Below are experts of layer 10 (counted from 0) of a mixture-of-experts language model. Rows are named router (the router's row for the expert) and show model dimensions 0-31. Each number is 500 + 50 x the weight over its row's rms, rounded and kept within 0 to 999. Numbers have three digits each.
After each expert's rows: a language model's description of what the expert responds to. This comes from a sample of Wikipedia text that the model never trained on.

# expert 0
router:572487481578526546551516516446418447489407523501459459547470466572534574470415545464489510476521
Description: Plural people or group nouns and quantifiers in general prose, such as people, members, all, many, those, often near were/are.

# expert 54
router:495536435455506520570537484456484496468454520483566520547537423497596490501495534558513446530564
Description: Table row endings, section headings and labels in election results, such as "Results by county", "Valid votes", "Summary of votes by party".

# expert 4
router:450508453523420547534506447579441485423491448445584431561524513527543452527483407431512550499506
Description: Tokens in US place articles about census figures, households, rural share and coordinates, such as the, in, County, ″W, 1.

# expert 22
router:441518468489518493512527499551449498510337512510496523519451553586506483435450533499566510495476
Description: Last word or piece of team, club, person or series names in sports and biography text, such as Gorizia, FC, Lewis, League.

# expert 17
router:499498464547522608525490524436535478521519465530541475505512464542474499500507393491511540480478
Description: Digits, spelled numbers and cell pipes inside sports records and statistics tables, e.g. win–loss tallies, scores, points, months.

# expert 59
router:436482464522530481609580487467358501431433444514418480478539487509531517500494506525511481463534
Description: Line breaks ending table rows, headings and list items, and the dash starting infobox fields like Born, Full name.

# expert 6
router:495507490471501519569544458485394481461448468426549499510454501541467429470499505396496569473535
Description: Sentence-initial There/there and it, especially "There were" in census demographics sections, plus prepositions in household and population sentences.

# expert 10
router:510656421470524587518494408503504537501504533500486462527487551479610456507496571478566449473440
Description: Prepositions and commas before place names, and the first word of region names, such as in, North, South, Province, County.

# expert 62
router:507491548497538491627467550465532539428500441557500444544514477553521499455432511525504501517498
Description: Commas and similar punctuation after numbers, names or clauses, especially in measurements and census text, e.g. 6 cm, beam, ",.

# expert 30
router:522468486468508581527520505524520523514495507519492533504458523596475551526559483487559534499463
Description: Digits of dates, ages, times and table figures (28 June, 2013), plus spelled-out numbers like seven, eight, four.

# expert 55
router:491600569649513508520506483528475587452451475471439588562425465481428482483545562563522497520457
Description: Words about music recordings and personnel, such as album, vocals, guitar, Records, Label, in discographies and track lists.

# expert 53
router:474518499576506533487546483535447439404431455488612521514466551524537473574440441544499520467543
Description: Nationality, religion and role words, commas and parentheses in biography openings and birth details, e.g. American, Catholic, politician, born in.

# expert 63
router:540572487485536509623516528467485582482574524526556463461567431474512513537488520546437464414481
Description: Line breaks, table row endings, Markdown table separator rows and list dashes in infoboxes and wiki tables.

# expert 14
router:492563469472475577473465438486479487473406550482536455471508533508594462536477572498540455473491
Description: Commas and compass words inside place names and location lines, e.g. Malton, North Yorkshire; South, North; coordinates spacing.

# expert 20
router:481502515500487591567532482474469487547504552572580429492549478565616462461521549498478485559494
Description: Word-initial prefixes un, re, dis, inter, non split from their stems, plus dashes, pipes and digits in tables and asteroid-survey lists.

# expert 9
router:490574490542483548520557509434404411390481559506562547508486521452532481558397492518528504510531
Description: Surname endings and name pieces in sports results, rosters and tables, plus the table separators and closing brackets right after names, e.g. -ewicz, -ki, Blake.

# expert 3
router:598525441563528491567547427484496501379486588515520484509505512576500563493449461444464513538524
Description: Category nouns, usually plural, naming what a subject is or belongs to, often after "a" or "of", e.g. species, birds, compounds, diseases.

# expert 61
router:500509448500557479516552508444471522444430457487604514541499531510563472487407480509504482558509
Description: Ethnic, national and religious adjectives such as American, Russian, Nigerian, Roman Catholic, often in biographies or demographic passages.

# expert 35
router:438499521511486518552519457475483501540510531527476451515590482506532465418481524441510558449494
Description: Spaces, dashes and leading digits before years and date ranges, parentheses before unit conversions, and decimal points inside map coordinates.

# expert 8
router:522515473624532512619522468447407458379454506524496543526427449530502568481471520396510555482502
Description: Plural and collective nouns and word-final pieces in general prose, such as people, areas, members, languages, groups, skirmishes.

# expert 26
router:560465437474507538529562332461508520386419589461518494538479472531447557586493524542605544550532
Description: Mid-word syllable pieces of Latin/Greek biological, medical and mythological names, e.g. ar-thritis, Sar-coma, Her-petologists, genus names.

# expert 7
router:442545500522543546582579460493473467405425492546453570487437420479550557498500474522529475583519
Description: Pipe separators and first names starting name cells in sports rosters, results tables and credit lists, e.g. David, Chris, FRA, ITA.

# expert 33
router:553499538534487511532478560550451459556511534467551462493514510464615482458534439516523535518456
Description: The space or first digit that begins a year or number, and opening parentheses before dates, e.g. 1960, (2016), "extremes 1981".

# expert 43
router:494518422529454531538475477543483535425491485575559532487474533482576502539465506482499593551526
Description: Surname fragments, Jr, Mc, Dr and given names inside racing-team and sports-club names in tables, e.g. Joe Gibbs Racing.

# expert 11
router:562441457588490551496555462458487517493444490411514502478486514600568506458457509510527534501456
Description: Quantifiers and group words in demographic or survey prose, such as of, among, many, all, those, some.

# expert 39
router:574421531542521520543499503470535488594605530507439533585436486479483394514490500570527665546522
Description: Abbreviation pieces such as .S, .D, Jr, Dr, v, and spaces or digits starting numbers in tables and citations.

# expert 5
router:515569470534542563503499519459451445470468515536499512471439463469618459440502543561502457434527
Description: Country and place names plus the commas and table pipes separating them in lists, such as France, Italy, United States, University.

# expert 50
router:538569462522502511552553533464452476424426498506463490476524422548601466482568556532514457486456
Description: Table row ends, pipes, newlines and == section heading markers in wiki-formatted lists and tables, e.g. ==See also==.

# expert 32
router:551529405443428540534477443539509558535433511465561530537487548463592507475435469519546504507551
Description: First pieces of proper names in tables and sports listings, often before -ton, -ville, -field: St, Mc, Swan, Kogarah, Anne Arundel.

# expert 60
router:499554545536500485581482548497565422494466510571584558581551453531512471446439439569583515423410
Description: Commas and other clause-ending punctuation closing a phrase before and, which, but or who, as in "later, he cited".

# expert 1
router:521506463544471418555573489561473518469480436479572414575535553551534526521507534470507578475540
Description: Prepositions and determiners like of, in, the, during, throughout in census-style population and household sentences, also coordinate endings °N, ″N.

# expert 12
router:493564458493543582510503473510537535426437500504474564459418436467565543457455490565512428478521
Description: Pipe separators and country codes before player names in sports tables (ENG |, NZL, FRA), plus common first names like Mike, Steve.

# expert 37
router:504513434435424545551513482462517476518530546534471522522508520476614574504480471536553539615438
Description: Adjectives and hyphens forming compound modifiers, e.g. light-skinned, stiff-legged, non-degenerate, red, dark, heavy, free.

# expert 31
router:479501531550523542538574567399511389536515508493595481443534429557539546390449507431447479545649
Description: Pipes and header words in sports and statistics tables, such as Pts, GD, Goals, Score, ±%, SPG, Notes.

# expert 46
router:459456561502599519605522447488452513531462462531490543525473480580501525604437485489484577571512
Description: Single digits, spaces and lone lowercase letters in measurements, tables and taxonomy lists, such as c. dates, 10.95, 6 ft 5.

# expert 57
router:523509489512594432513621556495444574448405456497495509541480431515549474503494500489565472515457
Description: Topic nouns in articles on music and population or demographics, e.g. album, music, guitar, population, census, Language, Ukrainian.

# expert 41
router:509483523500490490557533479494450539471441535507519545549466454456578547460483443550490505456414
Description: Dash bullets, line breaks and first-name pieces starting entries in lists of people, tracks or places, e.g. Brian, Christer, Tonya.

# expert 44
router:465494454491521545527476491474440394539502489548518452471539509499587422443535502617512542507552
Description: Leading digit 1 of years and other digits in dates, coordinates and numbers, e.g. 1919, 1871, (1923–.

# expert 56
router:483432465478487515583548499518504439579516509449583560548407487551594415485453534486494450528564
Description: Words in British legal, religious and historical contexts: Act, Holy, Roman, British, Catholic, with surrounding the, of, table pipes.

# expert 42
router:541536538454527546529467502499467503559560498532433539539501558500599488480508501512529507567434
Description: Space tokens before years and day numbers after "born", "in", a month, or degree abbreviations, such as "born 1941" and "August 25".

# expert 28
router:423574379490569530519539442460537483500455577577579513500540486591527483511484528490452442485584
Description: Year digits and competition words in football and tennis articles and results tables, such as 2018 FIFA, Cup, League, Women.

# expert 2
router:485563432482497520503509380446496437422500514476513384526528564484564503488526538474473440505540
Description: Function words like in, of, the, within, throughout introducing place names and regions, e.g. in the Upper Carniola region.

# expert 21
router:538492435481471558589562567555437493493469565455589516471454460573505482512476573495565550492492
Description: Word pieces completing proper names of products, storms, companies, places and people in running prose, e.g. Rev-ita, Hurricane, Park-inson, Man-son.

# expert 27
router:465549447522500478533546535483443447476454560469537540458539501523510500428470469535581539438493
Description: Opening quotation marks and names of artists, countries or teams, often right before a possessive 's, e.g. Madonna, Serbia's, Men's, "Love.

# expert 13
router:544479432477542538590583450459549545462516572528556512532498532550614520603482476547469523488543
Description: Year digits and letters inside minor-planet designations in MPC/JPL tables, plus determiners and nouns like these, few, some, memory, software.

# expert 18
router:381471473448601553547534515440578457489546461531589482476489495561518516473499483434475476474595
Description: Digits in sports scores and results tables, such as 2–1 or 4–0, plus column headers like Goals, Apps, Pts, Venue.

# expert 38
router:513579429506440563508482459553517562508478450496582539570444467460556436473445464441531560511553
Description: Pieces of American place, street, stadium and institution names, e.g. Corning, Bragg Memorial Stadium, South Locust Avenue, Washington.

# expert 45
router:448541455440403490507479491528515577510488545473506488530505565470587536498511475462572528553492
Description: Color and quality adjectives starting place or team names and noun phrases, e.g. Blue Springs, blue Chevrolet, heavy, hard, Red.

# expert 49
router:470506459489468418599444426485427507361491525507532534477539468528505387514550492512533642480545
Description: Line breaks, list dashes and headings starting infobox fields like Scientific classification, Personal, General, Location, after article titles.

# expert 29
router:548483459438517556567532548517503572502497490477519568459493505540463535491500508523496572503480
Description: Individual digits inside years, dates, populations and other numbers, such as 2004 census, 80th, plus spelled numbers two, seven.

# expert 23
router:472512518500509535576561446509492479416476559517587521538540506541551496507514492492559530479487
Description: Opening parentheses, brackets and quotes before a gloss, acronym or date, plus word-initial prefixes like re, un, dis.

# expert 25
router:427499486462487589497526470458515465469493469593583552481512472554540497471510499489553547496498
Description: Opening parentheses and quotation marks after a noun or verb, especially quotes after "to" and (aged, (age in birth/death lines.

# expert 36
router:463515432485456570576487512526473527517551482523481497559507519480521474450505528511439556532549
Description: Space tokens and en dashes before a year or number after a preposition or table pipe, such as "during 1982" and "1991–92".

# expert 24
router:460475452417543499516511517496544460521419542577520558466508510575492433505534504434463512487485
Description: Digits in years and counts within football, basketball and league text, plus words like League, Cup, club, football, professional.

# expert 34
router:607489472506540554555434492495538481575500503509484494588463523506496408470486501521605601495536
Description: Capital letters and short pieces before abbreviation periods, such as P.C., O.K., U.S., Jr., Dr., Vol., plus digits in tables.

# expert 40
router:487528482489435506578525417553519462558439499534606480549471476539581510495483481551482579435453
Description: First words of compound place names, chiefly New before York, Zealand or Jersey, also Old, South, San, Bay.

# expert 47
router:422461470494556504569546514462533499497465443583489480537431535462482527562448530571574433599491
Description: Digits, spaces and dashes in match score tables, especially tennis set scores like 6–4, 7–6, plus other table-cell results.

# expert 15
router:467494531529546597530520518474442453550418439504457573457403479479517522505495468453498425502490
Description: Connectors and separators just before a personal name in lists, credits and tables, e.g. "and", "&", "|", "-", "with".

# expert 48
router:568514492474521485510527542545554482469516491415519557518473460451519550572509500582538503544541
Description: Religious, national and period adjectives in history and arts text, such as Greek Revival, Roman, Catholic, ancient, plus painting media like Oil.

# expert 19
router:475540491537487602509509448459500473508484494591642560521518474574562515497509453585585498484466
Description: Opening parentheses, quote marks, square brackets and em dashes that begin an aside, e.g. (born, "Who Am I?", —canceled.

# expert 16
router:492522544565491489505535517509436429495501519583495569436364531572581521522535528428568539557509
Description: Periods and quote-periods closing sentences, mostly in biographies and sports articles, before He, The or In, such as '.', '".', ').'.

# expert 51
router:462515475525523492426525490451491445489473505483508583443447451590617480490480625558441462488559
Description: Football club name pieces, club words and line breaks in player infoboxes and career lists, e.g. Chapecoense, Rochdale, FC, loan.